{
  "n_layer": 10,
  "d_model": 768,
  "n_experts": 16,
  "experts_per_token": 4,
  "d_expert": 288,
  "d_shared_expert": 0,
  "activation": "squared_reglu",
  "moe_layers": [0, 1, 2, 3, 4, 5, 6, 7, 8, 9],
  "router_score": "softmax",
  "normalize_top_k": false,
  "routed_scale": 2.0,
  "balance_loss": 0.00324,
  "balance_bias": false,
  "router_bias": true,
  "init_std_router": 0.0323,
  "lr_router": 0.000343,
  "vocab_size": 8192,
  "norm": "rmsnorm",
  "norm_eps": 1e-05,
  "tie_embeddings": false,
  "optimizer": "muon_variant",
  "lr": 0.00833,
  "beta1": 0.93,
  "batch_tokens": [65536, 131072, 262144],
  "seq_len": 1536,
  "train_tokens": 1402000000,
  "steps": 10436,
  "dataset": "wikipedia_en"
}
Below are experts of layer 7 (counted from 0) of a mixture-of-experts language model. Rows are named router (the router's row for the expert), gate (a neuron's input weights, with its number), up (a neuron's input weights, with its number) and show model dimensions 384-511. Each number is 128 + 24 x the weight over its row's rms, rounded and kept within 0 to 255.
Before each expert's rows: "gets" lists some tokens that make up at least twice as much of what it gets as of all text. This comes from a sample of Wikipedia text that the model never trained on. Tokens count by the router's weight.

# expert 1
gets: " |", "|", " R", "K", "N", "L"
router [144 121 120 154 107  90 157 114 123 144 109 117 136 127 168 147 130 167 128  89 104 190 133 133 114  94 155 132 135 105 154 132  83 118 114 129 127 139 162 196 141 171 118 147 104 140 172 143 138 116  90 160 144 109 181 128 144 144  71  95 106 151 135  95 114 101 137 156 167 119 117 131 116  94 185 123  97 103  96 121 123 125  86 167 107 124 132 139 126 150 113 140 131 109 152 112 106 127 117 168 141 125 132 126 140 129 113 114 108 130 118 161 120 135 146  89 148  98 120 111 138  84  78 165 105 124 150 159]
gate0 [107 151  98 101 104  91 149 132 132 130 131 118 137 144 124 146 134 130 149 150 115 116 133  76 138  83  99 121  93 140 132 148 126 129 117  63 128 112 167 141 169 134 104 144 123 139 131  95 167 160 116 107 128 114 172 123 112 139 105 112 105  88 159 100 170 119 101 176 121 103 147 135 143 169 146 130 149 148 191 115  95 101 117  98 151 172 133  91 111 109 152 133 116 153 141 131 140 118 135 139 131 108 154  99 123 142 103 111  96 124 110 108 123 136 130 127 136 128 106  92 155  96 112 151  96 169 138 112]
up0 [114 151 146  98 165 123 177  94 128 148 129  85  74 149  94 153 129 135 127 139 164 133 116 149 141 123 143 143 102 115 145 114 131 120 121 116 123  96 145 165 137 119 143 122  99  83 138 123  99 104  71 118 136 122 145 152 141 143  83  99 132 150 105 118 121 123 154 130  82  70 141 155 106 132 125 175 144 133 164  93 145 116 123 174 141 143 116 128 127  99 115 112  99 138 152 131 133 116 144  83 141 106  85 162 136 114 155 127 137 121 132 120 102 161 127  84  82 161 148 157 161 112 153 181 116 130 116  52]
gate1 [112 182 133 154 139 181 138 116 134 121 111 118  74 133 107 157 126  98 105 122 123 145 112 108 134 162  96 127 105 134 194 136 107 154  85 126 140 125 125 154  97 114 161 112 131 126 102 150 112 106 122 160 109 119 175 130 143 111 122  98  92 108 110 113 114 104 129 157 129 145  89 144 135 110 146 114  96  90 166 145 149 123 123  83 146 126 141 140 118 119 141 132 112 130 171 130 168  88 122  94 140 111 105 106 104 131 140  92 191 126 124 121 125 144 127  94 136 132 116 180 114 135 127 147 122  60 187 133]
up1 [159 123 139 126 141 132 130 126 134 120 191 161 121  92 121 137 126 112 125 111 160 147 154  67 116 120 184 112 126 126 109 124 137 119 117 127 139 121 137 142  57 116 128 119 166 131 110 102  78 123 105 126 131 137  92 120 143 146 163 145 129 153 116 142 154 108  83 161 151 109  90 136 129  99 120 108 125 117 137 146 138 114 128 161  98  94 121 109 182 148 102 135 110 124 160 160 131 153 119 160 142 137 150 133 149 163 100 123 105 152 122  92 129 144 119 139 137 136 103 126 131 156 124 110 117 172 134 109]
gate2 [115 102 149 186 137 154 122 110 125 130  91 129 109 116 109 153 135 169 115 167 153 141 141 117 108 115 156 121 104 141 162 146 162 134 146 106 154  93 110  95 158  82 128  48 149 132 101 128 147  89  95 178 107 125 149 122 112 125 152 113 137 149 131 131  86 140 157 141  99 109 142 148  95 140 163 130 106 116 124 160 168 133 125 110 159 172 154 122 134  71 158 128 103 159 177  93 123 119 164 110 129 136 136 103 112 103 135 153 127 127 166 152 137 131 116 131 132 134 128 143 148 134 150 157 114  88 134 131]
up2 [ 96 141 146 165 101  90 147 116 127 140  93 175 102 124 147  86 147 157  80 165 134 143 102 132 161  97 158 104 131 133 128 152 136 108 119 105 159 129 117 106 116 143 140 128 157 125 167 112 116 123 158 123  49 116  76 131 159 120 120  81 124 109 130 158 159 148 137 119 129  92 135 115  77 130 116 140 120 151 119 149 150  94  73  87 164 105 109  84 121 113 152 153  89 142 109 100 117 120 131  99 106 104 132 103 153 155 145 142 158 113 119 127 121 143 119 123 117 131 154 105 150 123 104 137 112 114 183 162]

# expert 2
gets: "\n\n", "\n", " was", " is", " He", " In"
router [140 146 101 163 118 163 144 128 120 138 133  93 126 150 138 145 133 141 129 104 151 156 141 124 131 136  82 114 157 123 116  89 104 118 101 134 126 128  99 158 133 134 142 109  84 111 141 132 140 118 124 146 139 111 124  81  89 159 128 112 125 173 149  81 112 107 194 147 134 112 131 143 150 123 139 137 123 125  97 153 142 121  86 157 154  88 101 116 154 116 124 132 161 133 141 133 119 147 157  87 146 130 133 133 111 136 125 174 141 151 121 153 122 124 114 168  97 137 130 111 138  92 100 123  59 151 111 141]
gate0 [123 209 109 158 118 160 119 120 126 114 140 165 125 118 111 138 130 107 132 131 133 100 143 146 137 143 114 166 129 106 107 122 107 169  71  77  91 104  91 120 107 121 115 141  91 120 154  93 139 123 120 149 105 128 143 154 136 115 132 101  69 117 154 128 117 152 105 164 177 111  93 139 144 151 133 151 107 107 141 101 147 139 140 116 116 149 118  97 118 105  60  96 122 129  45 133  96 120  88 101 138  92 107 155 143 143 119 173 143 136 104 107  94  97  93 110 139 138 135 136 134 122 138 109 123 137  92 133]
up0 [133 134 107 122 113 145  96 137 125 118 108 147 128  71 120 151 131 148  99 128 142 110 112 150 156 118 139 120 143 118 123  97 107 101 149  85  59 131 109 175 116 141 116 102 117 141 119 135 140 168 117 124  91 156 159 117 149 146 101 106 138 102 151 122 147  96 130 131 105 152 135 140 137 111 136 146 143 149 174 150 110 107 131 106  93 134 102  85 116 126 131 129 150  99 114 160 133 171 108  94  93 197 112  60 134 117 102 152 119 121 188 137 105 154 120 138 144 151 134 147  84 107 125 118  94 118  70  89]
gate1 [115 166 142 172 133  95 145  99 125 115 136 105 123 152  87 118 123 136 105 118 138 111 153 129 125 133  93 149 130 122  87 144 111 161 122  89  58 105 112 101 109 160  71 131 125  92 144  75 120 145 120 174  99 108 125 135 113 133  94 134 118  96 140 114 128 157  92 109 127 162 136 132  96 177 106 148 146 122 146 140 162 123 157 144 115 123 158 105 152 133 159  96 153 116 167 125  85 149  97 157 164 126 132 101 125 125 148 128 131 125 125 113 125 131 108 147 119 130 153 114 132 133 117 148 108 118  81 105]
up1 [149 116 132 127 107 163 157  65 135 126 144 128 144 140 129 110 152 170 131 177 138 130 130 136 154 134 147 120  98 144 114 123  90 178 178 164 152 150 120 150 129 122 143 135 129 136 136 133 112 125 116 147 143 138 123 149 154 143 134 108 133  87 124 134 162 138 129 171 139 106  65 175 161 114 139 101 158  91 133 110 125 130 112 136  91  94 158 146 152 120  93 128 110 156 160  98 142 132 167 117 132 134 128 106 100 142 136 118 135 102 129 179 134 132 133 138 139 112  97 161 140 111  88 145 104 131 155 130]
gate2 [ 98 129 116 154  82 125 136 155 137 139 153 124 101 122  93 112 152 135 121 143 128 103 128 140 129 121 140  90 142 134  96 144  85 140 122 106  65 115 140 133 153 109 106 102 139 108 117 156 134 114 130 156 117 166 108 128 122 174 130 170 152 122 136 136 128  80 138 125 177 117 173  84 159 121 137 101  92 135 132 150 143 128 133 104 104 182 164  81 150 114 133 169 172 112 171 121 110 167 130 129 144 146 138 120 113 109 153 153 118 142 133 106 127  88 158 136  90  97  79 121 180 152  80 184 133 101 153 148]
up2 [148 177 107 123 113 112  83 129 127 148 114 165 131  86 118 143 103  84 135 143 156 152 124 148  93 115 145 148 130 142 132 159 162 134 111 100 132 107 142 154 105 182 165 164 122 131 130 133 116 161 134 144 114 182 155 110 118 154 147 138  82 102 111 106 144 113 120 128 122 159  91 127 134 136 105 119  93 103 146  91 115  82 138  98 170 121  96 106 127 134 108 109 104 148 143 159 118 130 109 113 109 102 111 181 146 161 139 138 145 116 170 149 116 148 132 138 110 122 131 141 116 104  96 100 145 189 130 173]

# expert 5
gets: " in", " of", ")", " a", "  ", "l"
router [ 87 115  78  88 131 106 100 115 149 102 149 105 136 125 116 148 127 116 184  66 138 170 107 158 109 158 144 152  95 150 159  85 108 159 111 110 116 125 147 158 141 138 131 152 142 166  94  98 113  95 121 146 112 107 113  69  88  91 121 146 117 147  83 129 122 130 174 141 135 151 140 128 114  81 150 122  89 150 123 133 129 145 127 150 143 105 128 131  77 163 133 169 145 156 135 155 147 101 144 103 136 100 131  69 125 146 145 119 113 131 108 146 133 130 133 197 118 145 113  96 154 103 142 130 107 110 115 148]
gate0 [167 171 122  87 142  95 198 123 145 121 130 140 154  98  88 119 118 103 151 171 117 117 121 126 154 133  91 155 120 134 106 143 115 160 128 147 129 118 107 124 137 111 129 100 118 120 164  62 139  85 144 145 126 122 116 104 133 104 120 152 137 143 159 101  79 170 184  84 132 111 105  99 130 111  86 143 147 117 122 135 135  86 146 104 133 148  80  92 126 113 161 123 159 165 113 114 105 129 157 161 148 110 127 158 114 147 110 109 142 128 114 165  80 124  74 113 134 151 133 139 100 175 107 119 118 129 119 139]
up0 [141 121 159  83 154  84 152 118 129 122 177 104 142 107 115 141 105 115 124 141 111 136 119 130 165 131 129 116 127 129 132 117 122 117 101 111 110 190 123 113 189 128 140 130 116 133 156 108 114 124 113 130 124 138 165 138  71 144 112 152 128 103 139 146  67 125 118 158 132 119 118  94 147 147  80 138 115 106  97 115 108 123 117 112 136 161 125 121 137  79 120 106 153 166 104 147 164 150  33 149 119 114 105 134 109 133 130 136 134 128 178 123 130 134 138 133 138 121 127 109 130 130 114 141 155  91 122 131]
gate1 [137 160 118 115 131  95 141 146 141 145 115 101 106 137 146  96 113 142 135 134 142 114  73 141 147 144  97 150 124 145 119 112  98 148  87 128 120 118 120  97 128 133 119 128  99 170 110 149 156 133 104 129 158 120 144 147  90  94  86  91 136 121 107 140 125 154 154 105 149 145 108 108 139 117 139 132 114 102  90 121 129 150  93 129 135 197 126 121  89 145 124 165 122 112  92 163 120  99 129 171 145 123 142 171 111 122  99 124 115 103 161 126 118 133 138 163 155 135 150 110 107 121 105 148 123 127 123 106]
up1 [120 124 167 150 145 139 147 115 127 138  96 161 152 108 159  90 149 131 169 132 129 107 164 121 124 129 129 148 155 148  99 145 120 165 119 128 138 108 100  99 135  99 129 160 152 152 138 104 138 149 143 163 108 161 136  76 145 154 133 180 105 176 164 129  88  98 151 140 167 149 157 119 151 130 139 146 128 125 110 113  80 121 150 144 135 178 141 162 165  92 122 100 109 118 130 152 105 124  97 147 148 164  98  80  98 141 140 132 131 161 130 162 138 142 152 112 138 130 111 114 171 115 144 126 123 106 132 182]
gate2 [110 142  94  82 104 164 133 129 130 137 104  86 142  96 115 152  94 119 172 107 153 140 108 101 174 177 128 101 135 137 148 140 140 146 143 137  99 114 123 130 113 125 169 127 105 113 110 145 131 134  98  95 125 130 129 106 167 126 116  90 146 128 153 100 106 163 126 101 142 141 116 120 114 139 115 108 139 136 139 127 138 144 145 158 139 102 104 154 103 106 119 155 123 110 144 134 156  68 205 141 179 115 127 141 118 134 120 144 153 109 115  70 119 138 124 115 129 136 180  85 115 141 141 146  89 101 155 126]
up2 [140 110 168 109 126 148 138 108 125 147 161 142 115 122 124 111 109 181 151  95 105  89 115 117  95 144 136 115 127 130 103  99 163 155  96 121 113 122  79  92 138 144 137 113 146 115 135 145 199 119 116 125 137 103 120 143 117 121 125 125 127 103 132 135 128 143 158 143 112 124 128 145 161 112 108 109 111 125 145 129 118 127 112 100 107 132 183 155 105 101  99 177 111 133 131 100 128 174 124 109 112 141 118 110  97 132 132 151 144  92 157 126 148 136 116 181 157 132 126 116 136  83 165 128 152  81 136  69]